config.yaml
n_layer: 13
init_std_router: 0.00617
n_head: 5
vocab_size: 8192
parallel_block: false
steps: 8805
Below are experts of layer 3 (counted from 0) of a mixture-of-experts language model. Rows are named router (the router's row for the expert), up (a neuron's input weights, with its number), down (a neuron's output weights, with its number) and show model dimensions 192-255. Each number is 500 + 25 x the weight over its row's rms, rounded and kept within 0 to 999. Numbers have three digits each.
Before each expert's rows: "mostly gets" lists some tokens that are sent to it at least half of the time. This comes from a sample of Wikipedia text that the model never trained on.

# expert 37
mostly gets: " two", " three", " four", " several", " five", " six"
router:519506522517513528504502450538488501464514492505466481512481496509512520518547452497516543467508480506497448463462488473501463486506484456495454546469509494505532509524473483481482436474466529
up0:477528474506540467500455483505540475482497473486495526480527462488487515477471512501549457488489506485471495517491511493480492494498464528494510505469518519506508529487546499515509501527495510
down0:514516512453499537530497449527456491513493490471521490511460529485519499529447487528487528497514480485473502469501512530486522500464487488445525492499500498493470513476474469460520489517509486
up1:501494477483523505508515528509509478502554478584506517543497524523498518526507500486506511538487485473569485474526506514502518529483514474501468540470484518497532480474494476516513499471508481
down1:521531471476536512511487554477526470511464498459535532494554531478527519515513528465545452476550503457487480519501528485512455505495486517529534459487510515466490484521496503498448518527516581
up2:515515476486485486524510490489518479499478487524531469511508507487500517445513507507511498469474504476479531497505484505505474533500495454494445476482530540549499494537484502557510501507533516
down2:501483474507512513466470510480525499497483484459500493473510502472452464509510477460515512525555492492532457510424496506505507521508459528499504505486530531485476513534483512517507470483492450
up3:501566501505474505548507537482445519520462531501492500507506484505479485467482489454460519462499524517509470514514486520481515479524507509473502498503495510512544495500483502518540491466488497
down3:478465520508437450533492488478481475523496503534496478498505456501498502527518533510541470538496515495519507450530536522540520509524524522550523501497518524511503493534513551522522547525549494
up4:487472497524529479477520503539493514472476529486509500520514491566492512466527542497508548469510510484538502468524503487508482493514494485491467546517476518475475476491542514498521505519492508
down4:485539507467519493474493545484467502501438483502544518521467447473513464530486476492489497514535524487498480507462459508494491523516481475498465505475509485517537542478474460492533511468520537
up5:480502563487478499521499511514495494469528519532497492503494533483511465493500527514454497517509504472496491522488495497530488528530483436475485482480509490514517534506503524487503464526514488
down5:482514467446501477492486519453506488507533503520514500488491476502552460508537524521492530514515487528484489468526514513521534525422509550481498505492527483509466443495512489508510518531463528
up6:491517494512485507547506515497490477508528464513505512535534540515523558507544466474531493429501468508515509544533502461503482469434459501506479500555464519489523508494541480502557449467516467
down6:486510500481487498470550478514533463507514516531491488487516476436520514486513484521479514513450515491498502518465453478500521520544522440500566528464493527576468523473472548477505512493519497

# expert 36
mostly gets: " and", " or", "ive", " &", " than", " while"
router:527512484493455487497504495472475532503505484513509475481523511494474500510477489473506533486516494514519565457487484551478492464487464475478502532485497513519478521479482523506480492477437500
up0:491497501533472538563497496523512515549517498533535536542529473487493499457483536442480453473502485498488521517517504484546496511470462441491515521462512529498488559481521473549533519476501502
down0:479455497541512464487468477466498482508502516522486462521455518491513488511518523495502493478518503488472520470475485511450512503512524503526519531513490474489481463485498488499521492525525532
up1:490497504514518501566482537511497491465446494548557493523520538455505523468504492520517501516533490533536482514472490510539510516515518555502493501501503522561500471461488509483490494487565501
down1:523491521503464501486558493513485512503543536509489492488506522537524497515507510490461488543476550459498497501512473462506510496478522429523518466538505467485508556484462560475507517492467485
up2:544514501516461520540502527470468488507519525443522465509497483496469497467488536468518519513508516509493559573533514543531458506490485503493485481569499472476473468501536509488502522496476505
down2:496479557508493458488491490508485508508529474565504528466480530487510531526462481530482505469477491509504456516497494501477501463474546490476538484460495548513519505496526508569482475510515469
up3:468517475524531496518513504490467529530493475471492484535526536539474507476499549496490479526497516492521493522534501498486533500522457493480488547490485487510504530517527532501508519528525485
down3:504498510502462460464455522515469486472479491525535514511502495549512491448482487535470486507516499471493529456487505507496502546510522486484497490460498509488511527511492492523462501508509536
up4:473549534510522484497547527479475480455558526448498501511520526466529493468504526519449497547537504470524530514519494472521484560472483528509534445506520509502491545516547557490470510516487505
down4:533522519499521463526489503482499469467505511483509479497541513484485517475491468486497521462503502533522577519456459511486502440448529510505524508466526481449511469491512499529500526535480504
up5:525498487506503493448468459501518453473480493514529499496465469467530509521497451518473499436464493529498488529482497552496455524491499501507538522481502504533484512519494511518503547467426490
down5:509487518506509503500521476521467546521494534511505505492520495544450494495484499486483510495460453514513473515511522464491520470532494490457523454491499486455545463516499459455504507526513515
up6:488517501522537482537499469525483486474469481496469473542534485481464473498496523537480501491529474471480453484480546491465541525525503521504497503477510485539560496540511513473486548561474497
down6:493486489485517483479483483542473432523534503426499519504488529459495518537495482534528554516517529502478518494505481446508547486515495466501514526487498479503508559495491483538499470516525493

# expert 23
mostly gets: "based", "play", " Football", " ===", " rights", " Championship"
router:508504450495462455467540520539537492519467476495509458468508542516544520494503521520531523543541525520488502531463482470467506497521504494451462469483454461476512477486462540496501524484477466
up0:503520513483497526508484528527518428546507497564478519469492497485520488480510542514448526498510528535505448460477509468534466463528500467539456507508491470505529488553501555506482509493521521
down0:454451503511480506502534474467505496547486493488539500513466490496471479466530544489496452507546444523534512531507514478511502473524491527522493501537533488534498474491543522541493487501504544
up1:519531509448467495522470524478525522494522509502531508508482508485470487485491499523512470530503510520506538547486483469465441499487504482465522476452494516449532492511502486539511484521522454
down1:482508515481489508516519480517497464516493522487470472478471494506511475500485568493463524512505507496496526523503474488469507437509463524517528484552532509497434491484517516511494465485481534
up2:544497491496517494521584454480527502479510499480498473463535486510490528512478526473508534557474504467482469528457508509494450524499456490517459470496519485542464486510469505525507510498471513
down2:490522474502530526515495530518474493473458509498523518492484477504507496498449515500506512459476481547506488509486497498554498484472479477491529504520494506495462440509532522524483472490512458
up3:473497467532505485480485497510494507468501547495460482444486523480525490475537518499536546463537495460490525472501516488561509504492524452508534478501523531510512502513512502529500512527481535
down3:532537466539454501488500521468508515514523508563477454466491483528486484468509465514467482482508488488467473479449444475448503445557470525488467481506458464505440507535503510468516508498495496
up4:531489503460515473492452503547505449530475459485495505514507489487479515510518492513490489493527533534517511526532510510490503498521458461492475509505506487559575486481503450489467483525491493
down4:482490526509507515479513541479479533453522473473477467493495488478525528474527493488483545506488463486502498481495482455488504508474498522525515483482499495473461494512553519513534478491524474
up5:516520531526521490505498520506459448549494512498519457499510515513485534500481535508509514515482451474508510505471510496482549470436526509491516476480454518485477483552502502480479446500535522
down5:509505485463487528539495496502512542483549507503525492465494494493536518460504474514482495511519508503487485546494475536503500524476465526536496524520486507487554513500477468514525503512474422
up6:479458482498507532526514549513516538471510502519509505504494516451511444502503488518547532489490501495502521538494489514511522503496535453468496494521460477421484526502509495501532433500511543
down6:483529517509484488494570462498494452491497502528467504519532482525480525453513490538536522469460510496492511503497503509477488506470530516527496542516519477483539478521501514510539489522484509

# expert 67
mostly gets: " origin", " la", "É", " open", " field", " non"
router:524524521493494488501481542532497486454426508534516465485490527480493512472422504514474500495507513535490495503467502459489478472484483521456535485484495482470497506511494478500475495499465478
up0:495485526540475460471475482451474527534506502448496476478518513522526505518522504489450476543510492432542493513471489475524491449480514550487463440493494504530433466501509497499497523500457533
down0:499480492523503520506522486516517470509538514495527513517515526463481524503484471505498509468530528473500563490465467487501506522537515511505525473507520534489447508508473518502498475538537460
up1:503500500547526485432516531523523498517540500462460457496545507507530532500507497476492486527523492522516481512494511479469524502498486492551525517523549528517507474485478464517528501515507513
down1:532504477498500477564480473498485487496443510488519547510470521538521516464502475490515526498487518504490549519495484507503524493491528467431507490495498489524488537521508499486522513510504496
up2:532539487458481526503526516503495504497448528557581474490445507512512467536508568492485489470514467477528483502498510499456522494496501534415502455515480517498502468554497485518495505486493508
down2:508488505472507499515456459476503543469501490502523531508524500524484483476505511468503489506493529494524486513474556498513541483503496492509460490498537473547481498493513530514493506497509524
up3:514530465523504481478490504536464509492471520490519504492493501476508502476462467490494444503484504518485482511522511466541505459507485536486503484474496509516488495493554501528474470508476497
down3:545495492469477520519544499490488520489508492485481504511507488499467551471485488504482466504520459461486514494522501484528516490523537515457512501485523532497520428462548460491478496497443469
up4:497536513469525494516487516490531485503482502478529490513478540508553529484468514507477497470489508511493441529481533534477485532499538523487549496499517448529481515499476511512508494525444488
down4:481520481471542484508510495492515499503539496475504486486506498505490492507501440507560530539507531518508518482470480511500465485490511558536517527488484503563490537522532526469453480542486518
up5:508511505531476491482494538500522489532491461481464535488508496497519473517521508524453509465450518501481501499550535515474524536481520517499514476480505507584551571577499508497502515529525520
down5:512511478512474506487518525488505543443475543485520490502487531511477521496498480474439503477512531496495474525519462514536491491449446501488508476488446568481472505484496534495447534479451498
up6:499506501463498516517486475521506486505489540500503483489479503497505456507508532537485468466492548493506523487487526494495483525486483483467512521497512509475495534531497490505519536561501519
down6:530493518508496496493515515516483526524459476487504532504559470499493551510491515452514567474532511477518540508447515499535496520501505504462475508470513493479502474477477544498550501502462518

# expert 30
mostly gets: " ", " enter", " retired"
router:456518525558498475485499477477483522506479550480505486563542508473503493481531516470503512557525497458489523543473495529520485503509552457485495528462503478506501512510472487542524506521479484
up0:501485507558499507558469517495473491521490509535506501532470541514511528481489511471500500508502495427506481520477504502550497528588486460508513533482495467545509461471491497491492482486483516
down0:520501514512462513532563527456503521516510510492505540502481537508481530554481513518498501496494492490480490503502496459522547498542463513491482528479485490551509505489508463475532478521486517
up1:484483489517521535503516489478484507506500496489465479534516516486491489500474482548513473557472537478503505494510504480488463546517507534531478481510513531527507532500517489482507455541521531
down1:511546520470492536515520481487500522522484507508493514472509486476469506498501525498488510445502483512487529510537532530534503513515523457523486512476501459494550498507491516507534471464493486
up2:505521511500540487531468472523447492496478522477494459486505511507483522489543497487487504529515507521527518529513474486509461498491500506464515484490529533539480505519516491491508497512476530
down2:511486497536486521449505477484505450499518456522527515509474465537517503483498535500459491491509505458553531495457463513491458487492529490532509541525483504515500467528440516524487504497499503
up3:505503484482527476495547479494523496453495546490480520486469538519471538523501510475493441502455486501525485504534486483491509487481527497474534454449506518515464484503499501505499492522505482
down3:442450531487547518532513483489465505519509504519480479478521476497502504517464493517522488521474467465467483484487507503509475480477508494481501506476531466518518525510478470456497473525500520
up4:516493517506482495563551526512498477537466539446502458507531475502498521540540484507545515503473518512471521529479517537477473495515533516476488452505518474528510501500475479493562518491475517
down4:487493516453469491467495522506493477507546502493519482497496516488486514497492505489495479535503523474498529502486487481509523508489480491464469511506549528469515489493500488542508500500476503
up5:542525513536488510510544549558501505512466547466532463476539499517536497506491530483526500546499465472526538490456506501508511515436470525452505459466539500499508539511483506499501509470500517
down5:470519535478527546494497496486480518484468517492501527462485548526464476467482492553471538503423546528508441515506474497521489468474490499477503533531434495483563497534499494520511493481477504
up6:489500507550491498517543473481488505582561496517528478537528514519519494512505502492504496537511516478466495477505504485466461496516484448511495477535478520502467505520495463533482480477499493
down6:511472486495546478547498459526492472492490512477491501507518473495475495548506537468527499486499503464470484473463482478509501495512466478452502474491512523542511522497537475509510521514502471

# expert 20
mostly gets: "na", " la", "le", "e", "a", "qua"
router:502496482504489483459501468511476497468458464519531539504529467484493493508465512511474516452508510553481471523540507493536503467550485534467506516476479480499540501489550481503522472502510518
up0:526515498477517473467532515518499494477503485463479542502488474495487526577473519507468467448494430517498503491508512517505483517483518503551475500517466473548476519510523515489499517508479516
down0:495504516527490553504497533473506501506526563556512506505486515484496447487486484501500509484532490529486467515514483498484512518453546472529532511508527507482503532520482478513479506539538497
up1:546525522507553492538496552478489479508541519551512500513514494505502498485505445491501504528521490516511499527500519481507537510458473498495517500545490546464496515480560492526515528524505521
down1:500463519543482473491493478477522497514535530477511498473470510546485507491473487513533465480499510477485484500489474510485541482493480525497486481484500462554479472513479526488517501466476509
up2:498533471528515533517546514500506527523515543507492506495494450471461511497528488532501437484477505495468451528456491489513506497463559505484532500472533488491506499496526521474480522552530522
down2:519501484493484460545513537505519469462502499505500450482455494507531476535487551503504493492530520510481472472480469504532500527482486503533494530461462486484485500497472456480522496548511534
up3:510438494496542462545500520506461517497492493519528512453489513482470498518483545521511442524519517483521464532523497516479474509475522455514530501512495492497452533514529484489520521511478540
down3:497474481486505496470522506484519485466492460489516506508536510479499473463558464483489495471493501495471495564515456476491479487521503541538502475542481485506530510539532508501486474504537478
up4:508520468535489576493466470493495489483486502498528447524488517540541493463492547505539550469484500503493492477497520485521464494488482500503485473478522468513512505525498523456495461510459458
down4:518509475434516527500454480542472488488523520478505540504481481481458451500539490484472450539522526498459500480536518484424487483511516523484484540488463514494492473490460503489508483493497496
up5:463485531469531499511504517544511500520458491465523502518499496481513519528505500492499517531494485489491518490532510539470511475511536518541501455479526498475494490515510472530554534473499518
down5:519500503450490463511516492533531485467521491534541499534504516504510495550511500501489555461529466447485440493473463503549504508484498502469489468518456522513451531520503467513480479517525489
up6:508488477501504521491515499508540461473480479514463502534487463452496459515484499486482477449513512506446486554500514472504523498476529463466511512446495510489512514495515497509464507511510478
down6:487513470540507520492482527449483434483537513508485572502466533527487497498545481508543536491500457514507439460548483526505526502509487496490515463474458500508489477498484516480514483480502483

# expert 68
mostly gets: " |", ";", ");", "---|---|---|---|", " /", " –"
router:484459467491505489449508498506525493532534494506553511494465481484484476510523541492509533491513501530525494472519477474524545473536508501497540509516498455518492477495503502537511540503472514
up0:486510429456469502491448484504503567483544521486451538474525512480476488507492501544521491512529512498454489486537506490497485487508459506465516497485519494524511539520524490548483506493481570
down0:545512507520488514486491492493495466531515495508502490502492458469465521520478484518515544498577522536547493466540479508480519491492500532487484508505560478515537543474491491512527468484505484
up1:499504496553503497503503486526498507489563492481483510483476524523496434468461463496513525516479522527453505449513545516499491566449480446453511489495510495460496501478502520489466528485478529
down1:491495509507527488507454532488471483504533517547511534495516459486480448520500506470495499526482467487486509449466473517465500470505537512522458483442510503502514495473516515516479485554511542
up2:451502529456543507478481530494559469430491468466483526483479498505476510512455485506480475539519497543435468497490496469542508468500528450496521523484507445501482518458512511467490485497500515
down2:496471525486520531461501504487495496528481512480485508511461523509512505492468539467499511510531483507556477477536531514500494504479509482495539536564503503494536531547503499505500471484521512
up3:484461509521559471486524525538473478488519483545521466478501508492507501459518530487489483530477515531468530544506502476483532491518521501502507519493486481492546489512518505485463519495476547
down3:531460494470456534487498479488511473472531489543499522471455519508501471501509516505521449494516535459506461501526477541511468507481471469494488513508490511490499480467504473458530463524516457
up4:459474517499500520489494533528526493488533503457473475471511484496487529544475502484443457470522507532500481516518480514512477450498508472508498486529528526485520491505523489500489500528526476
down4:512438506455538455567457488527490560466497508508535500524516493559515482478515464493502524534501472488473474475480517491503494539505518507488464496492471516499498528483497495467483500527496439
up5:487507522506536517461504510527494489487535507483508536522492481489475486498497530495499501470542523427483468493562539501522501522482473557486537527484482487453500501524496488515537526515479511
down5:483504504512510465521512507475504521427491522506510498458508539521457469495511521511486510512490519497446531520474458478501540474490481479488515487467496480545456450480445497487505494524533498
up6:475497499553488478518490529469509517476471510484531558507475509489492550499502491497477502497527498471495514533484499461502487501506548492497522470503492510478546517495471492543488515511469524
down6:516446466437478496472511472519486514530528509506480499487534481547519471515510480482487520468472500511539477506534460529485539543468523491474494496491489478505499509472486530495517517446507532

# expert 69
mostly gets: " the", " The", "The", " its", " this", " they"
router:497460516507483556468538496540500458508483491451496478496505493500507497482502540519494504491469503566479489516517500482493501489545522483529505467491493524490508498521505541494515524506481460
up0:522527520520522494491481496466487456496481471447503470462517527494470530501479509434505539559476511486569511472552537462501471492515480500478521496495484538514443462493500550484483507512492516
down0:476499510481523479534446477492504539491543497481514539551496519487484427510501499498544503496488467495558480497503544471472475475487505509499495457526527461510506468527521505525497512496525509
up1:449491513493546497504518514494538494459457479540462459506508511445488546452498472472491487485472496491465480511548479496466503491488514512481495505514527496499512500521552536524528513488501496
down1:540514571485525468483475533481508508472488559566522483471520479551460469503504491480533501528473482456514491459460490505486490545482498551513533476507497501499511466523527524491482468520482534
up2:485507509507481482489472496509524492536488468548533493506471501491527524489450489496492483516490519487539444503491520501463439476501536447487523562495528515482537485464544539462483526477481512
down2:516508510517510503458485478518498522475497463505479537465522541508477507488516487519483494512515484478505535511480453494535476491495460473465473495500479481500515519523486494539564501491500496
up3:501525485511492527506499503529508491503537493474454523543467506511515528502519507545462506516508498530539508507520489532516489508499540506493528486483483463530526511475495505507510533493449477
down3:483510522491526463516470523486471558500495503513547470504519505483553522494463505471534522471491475504463497512494499490476478469487529481526494502553526549511508519473511461484499448507525511
up4:513465453500503518517437525540520475527494511501485498522489524496487487524472547498481533481442468503513505488505482464513461482474475502531516468507478540509495516496515505525499501493464501
down4:468504494537512497469522522477479518491476480455505496517457463505489513484434500522501511435510518493518498475477447515527466470512516496530535542527546507514517502472541498527472495486516502
up5:500568494508558529501457492502521473466487506516501472515499513458496499472522487484499470510498522471461479502545517525557545468513503473504502493464475473509516491532501525506439512469505540
down5:459488491490446490513486486507529484480506461462495551497516488481545505515478512515497523464491499505502496515467496498471483484516532451487455483561484499454479487468469483511542512509504456
up6:483505475506480479486505516491429514504475508545491509500556520495518474529495511512493471523530531519528492475481503497503556463486489503520537516482523477483498518475535490501561488522503515
down6:502532540490495559534508509525570484471510471473528512452487477503515505474514518528478533527517468543491512494479504493504510512488483430477498514502480481513546452506505481522481537462472491

# expert 15
mostly gets: " medalist", " Championships", " study", " classification", " discover", " metres"
router:479558501467486492469543469524470523512545495490474461523481457500528484463502550480510533460539484482477512478499493550527524511504494500499464524482502513524458524502438478504483514514504507
up0:513525492457521500506508504490463508463498505499493465513497490497526486452489537467477507447484528512503491501490462489493515505539447506487543446489507534539516495505514506496556532439509508
down0:470527472516482503518478512530485484470469504501492528489517541529477520489524473535499505479448496477515543450456493542526481492517490471475488487442499483516520481552456509423507500547477513
up1:522537514517484478513493531528461506480536492476512486507533495510535512488473536462482481492473553505501508542519535504514503505500570480527487501481497441522495478490458499487512492473503458
down1:535539457500479488529492476439486513532526448469468510499540513490502495516489506516510497472532543512500489480499489494559546504478513495482481474482501530471504507453541492529527514538537511
up2:442536462531504533505479471518500474492509505442474489470498557493480532496455520448490515555520505493516495524531498489486442511510465516489480521519508531501457499527499517508519470495494503
down2:541468546493504485468463521455527555520524475502494491492513480477509509503519491523499496488504459503493525537487538463490505556501550494514555512492536486505501522510527503502497472538530490
up3:497437482522544510474497540514475527478524453507477492482484508433499495513484568528510455495509554455481485483435535476471503449503499552521536462515490530528488490481535483500474509525508522
down3:527516486472509473480487503516531513539498481522497469490494527490475495548485479525527477549505473495503463472513445533508470503491477531510518533487546463490553498492499575495475449557531514
up4:513500475586529482521501493494460528449502527500487493493491481529472498548510542475460485496525511530476531471493491499519508496508457483464478497477471526515508510515517534423470532504509483
down4:495530529520469501515552548459507502506517493548496499491474489471463472464487517489494479449482553469494472513485467498468493486499504510482492516505467494529510530537507549497510469491556519
up5:456478471539493517456487447500495502484438513521468515557509546498523525518485460505502490537508511521514508515532485498480477503456471473437444507512497494534489491483522494521509464537505466
down5:512517536487508516465492516504482503492499485533524508509461461519519501480531517490462513482503557521509470452511501513475525484481481518534525525464508492515418450552506469516505484517498530
up6:520526516498497483530481465499488501557510468461522478504541468479516528499524482496484493470482466482468524508483515482543508473510474539478508507469483483508508480497516485501485446507512490
down6:512513510498463515523503455491488494501481498493491526516526521501485492561505489505473532515508491472527493501540426510489493463546465515508538514471487563512519496490527473509541471523499547

# expert 35
mostly gets: " goals", " score", " scored", " Goals", " match", " goal"
router:525551513502484447490485487497533506518534509496509508472499525517506521520504485504509496491545527497499526513452497500486493469471526486507470478514481448483506506484496482531478467501502471
up0:559493532473498544481520459470501511494478500486477461524463464479502530469509512497450497526485497545493436526522492524521482493507557454497494473515485548485503516538495529510466526493548540
down0:510502482521495513504517560522499504505524505523569536498511512507474470506505520513503513497461478545536537473456474496478518537483480529514542512498541512512510443515525497491509474454444482
up1:481474499517485499471530522471518526509487505498570549516500508517487512515501467502503494480466521522519481481514494505477517480530508503479527513485515518498471481477480503526483490476438478
down1:476473512483470528534479470474452446482514513487462532492485507465480484508515510530526491482484489487492526485447503499482507515479488506511505471538488468513564521527482433510510506519513479
up2:528555520492526490511475500497519457507496528485485508498499538554522499500531507445505483490512473509497511487458500529503483490493481516514519462474535483499512492509532499485467500498503531
down2:491522522465491485513495487495500489537481480534507495532526506474461503527513497510493532496480513493525502508505491516479505516507532496515478531489526479476463511496501511523514522537508500
up3:478504521485492479497502479517512483495543530523467478500528516505475476484493489525491489504483487476485520502452495452462501532475483483560473458539504463518448497485496488530536508502515538
down3:541483488526467523482503516503484507492490543484550503544488488517485510506520516546486510519515501488492535490472475536493515495502479494520501521541525547527490473539525502519550501463469478
up4:499475507500478508475534469475465472512521473491481499492483508472538549488547482481513485525486530478513497473509489488530553521504478541506532488524461519537508493527529518473485491483548521
down4:499486536531515531516515474487515554514546484523473517504501505531524465528483478524489516532521410509515464488502499489543515506463490501500479503497502537470504490532497495490503488489488552
up5:476484462520539487487531516508473533481467483496499513526465488506525527497473475500506471504485525505498484456496519460466460504466469472496568474489516484501471542492489532511512560466508507
down5:468529528485525497482470499510463467479496504537482462485484517457460545492486528522519456497506450516499511556493442500515466496448506480521494520500476542482538459460488501501544509553487482
up6:516477467502500485480483502470468476466515521480503510454502547491517519555516483489518505505513484504442507495467494521527491514515500487507541471510477527512491503483508451478474512504504473
down6:471462548495502516482506496500468494530510478517484497454500472554516465488511562482468484479483514496523507483511465511495507501500511498530497514518478498459559469554491496446577463500495531

# expert 7
mostly gets: " (", " P", "(", "=", " under", " sub"
router:486461482511517512496496526480543512526515465511480497497542504448434496522541489498486511454503517516489513514495494507533499518514477510529548478491523475472485495485489519442502511486453480
up0:532522492540507500518545491512512509506510512500464503522539511464455483478508506539458509459507531462483515527479455560544520500471475518512526485526540542524500472554534507515450528527512505
down0:473531486473488517522497511509534469502554468495488513489527483500514531514516497493480507496507501474499540468516472476491535470493496511516505474504547497478545540509480538497505514486472506
up1:499511523485546485502496512512490524526527528506493456497495481494503534486454502468459461480549522486449459538517556554489513483495485497495496473461529486503497504513488492469493480493544475
down1:521499496480504555484534524549518455492521513462482474477483506448501527492489523500474545500497511479480544451525473476501501526513532497513487487496464479470475474472491488466522545524550516
up2:546493496512487491521453523460490508481517540518488491474508522510539495521545449526489499519538490483511483506474505573478515475508482517510523498477530520517481477517503515536487468540497504
down2:504480503514495515507514535481486512488508507474492480540516496470522481466476521519494558508509525489533544482496526510518485541547561525510493514498518517460480506481507466468476531495512484
up3:538545472511516524492499524516496466536481471494557511467528492485462493540520536459511553493520476471489547538527544469520503526478534495531495525521516514510520491471501544512513486505528497
down3:510438470492495519492516517516477500483498513462494497502502567501497487461454502487487477479485478509513497498460476455477497477524478572487507454479489495477575505524520469457492514513479470
up4:472486513535496512508495504518500486502494521474531514434537491502473543523479521513484486482488512542491465489476527472472479493492485470503525460526496487520470508456486481469515487496459479
down4:528518525465536492471513518519507479529476489511507449481479532495505536472504494515513534490491429528511493528507544513495455491524487512466518504464504450501489470489467540513556491552515517
up5:484521474533473485499479498533513491486494540527450451507494501465534536512441510502530478482492491442512540465528521502457503519516514503537487548483460531565519533492499519480476481465510536
down5:465480522489544546524522514522540544484431476501513517506563476525504510536526500492504464487513489493529496510537497491539503532502575518480522494461476496461485504514504539506493479519497466
up6:544495469515517539520458505569519481512504509433543490513500482537492525451500510495519503464516496495513546484481480501452498482494507467497477478493518541525467507507501517481473569551532494
down6:498502460486452476485519517529470562471492483513472522472459505476529456463520505510489489491514525471517493514505502504544474487485475487477523532497553500492542491535495538529567485496483480

# expert 59
mostly gets: " La", " Mo", " Mar", " Pro", " Ro", " Vi"
router:530504480488516485463548514475499506478497521506548499517519482514507501505529484524513494514492506516490465525524489488471515473525477520502505488478496484443498481505483523494478450525450519
up0:505525514516412479499503532532529526563481485488523496503446471529489512477464509482523438528462564506404502538473533512483532496527449453500544532507513478507512500501486486499485433504492491
down0:475481472461524516499521514464531493498518485529497482537539521520477486489514466491504512545514501512524509509476472469482507493490533522509502479512501509506499474545502493494502540473546489
up1:504482470510505512525460495492485481498492535481528550523500453486549516503457479509476427508487477506497515558487550528527459496529487501510488503538480503487483457497483470529534532532444490
down1:484510478495526537513528511510445484491549505500543486511492478456494504532534525474548542453480461499517484442518492473474547498461543481497470562526544474507523491520488494516505493503543470
up2:507471503495489479505487509480507457468486482462425477531475458484516503449572511461494494546473475493532495547469479529494506484466503527504507499511458498509451555484514496511475508505498516
down2:502506506513533494477481470474481468515453485513523480491494500479482468500520462549511477487504510523506509528539520493511481525521500498484461484491511494465520507486564501499508480513475496
up3:448520462474467524526507507496505509523508553511489524475487509512536505509488540473503484529497457516525520496489508491484505544503482495468527458503494544556493502557503539480467516446470510
down3:491487512528545504487439526472498497513526503441494492522460529474471545489535499534485482489546446539529444477525488486500484502481499454486495501529477488523493484472467500486529502516483489
up4:525487492521483497555517510510462451496493452491501518529543480506500537506496450516473469500495556497522516466528503472480482509508526508502574478457505487465499523520486518513526523552529532
down4:481494496497506470465468482528512503464501516503507450475492491488516515438469504513489526502517503511508469503493489515482505537537472517514491463496504465514529481510522505526492517465484484
up5:483541545489521492524508483498472496536491487521498502565497501483520467485513468521486479523521513511485525513471515521466469480483514477490541463480489461534525483503526491516523521491472489
down5:440491528517517492476495506538532520465513515534477502465471484535477482510505496511529535485460505500515494528488480521571471507504505500492439529538495504511482479483487521497505466517524470
up6:493504535549493493519506461481526459527506575491497523517478516525501496482516507496484448495519498493504461559492503509517487531500474522493512509503490468482532493500537487456483499520508493
down6:499489508483519477510476525530476468504504509488438519500471502522478469529481448520508483553464511481522479486496489492514510510507516495552514480489556537467466502543499489506506495510478511

# expert 58
mostly gets: " population", " km", " million", " votes", " census", "km"
router:475506517548520506492489491515497474525510492481508464480521469503521521497481523501475499501510517475505519544511501548496531492472455486457494527487532507469495531496470457506492518452498515
up0:492476508461491479475488487490505522528495548505496505485490524554497492509493526546493528539504547490508510454512494480522513485496536544457525496496515498525443484542422523509497457539511465
down0:467502500535486515497514493504485495496547498512494511490478473466519515480472450488474501458473465469476511492481460471477459525520517498489512495465472466522492513500496525506443538464464534
up1:493522534494519471522536439507538506525524460510513489486481485504477537504511473483550511474507482497500474508485499505514487482472513464526492520502515531453508534532490500567487494532498531
down1:476464469504495509484448495507472504490506522461477481517493475494503524482521471517489484492442523501523498487473560504531472490514478498523493515536499486475519510522524486463516563495452450
up2:482500547492511496488542461500503497518507476513545503503513459505488533503538522484467485495571523565475501494508495498547504475502447493491521513486509500516527495500529492498545545496494482
down2:521513542490469492459501477460451474533479496498521486495532516495517486526459490509509526521506534531467471518532489510482445528488503481503488519487459459498528443497481523495490483522489467
up3:505502521477520488510478474487523537528477522526485487478507498439482462480506458482492557553522530472468499510454530495506454487461460536526486528480495484527449517492490542541534485504474512
down3:489527474476510507544489497495480516513529475534564538519558553525476504483530488501519493507508470508527514523433434485495514506512521447497496541472473483495467537526484468554507524517502457
up4:497463514513517498499495530526516495494481488493492526495483530486562519502489486522502449496502527467522458450482502510518505516510501507480531443523489515518515440518482504498480507450523513
down4:514532442501471495474467489505526491494520504502523480497519499501459468485464497504533466489534509456454512521479469551435508504509501485510486469520508519509512478557481464543506518478512538
up5:477492521488504476533541519499481493542511504474537462492465519476516556514535505499454446458524487531512471508500517475486482495486480485510550524501487508514450478528528507510483481502523462
down5:550497521490492511499485494474507495519491535552532467529558516532496466502502520472488511512490469483462527538540474482470514507527502507474451507496509506511470513495540538481529476480455488
up6:505484499452517508500464512505538440501518527510497482511519503497492496558509509453548480498436518499491490471479482495516543511497490518509502485483546528524476518500559497505568498525487491
down6:505481545515495510468486444547504555503513497494539490519491521508445573512477482509492457493507505523520470469488507513494519493484520505477522511490498524484484554530482520491531453529524518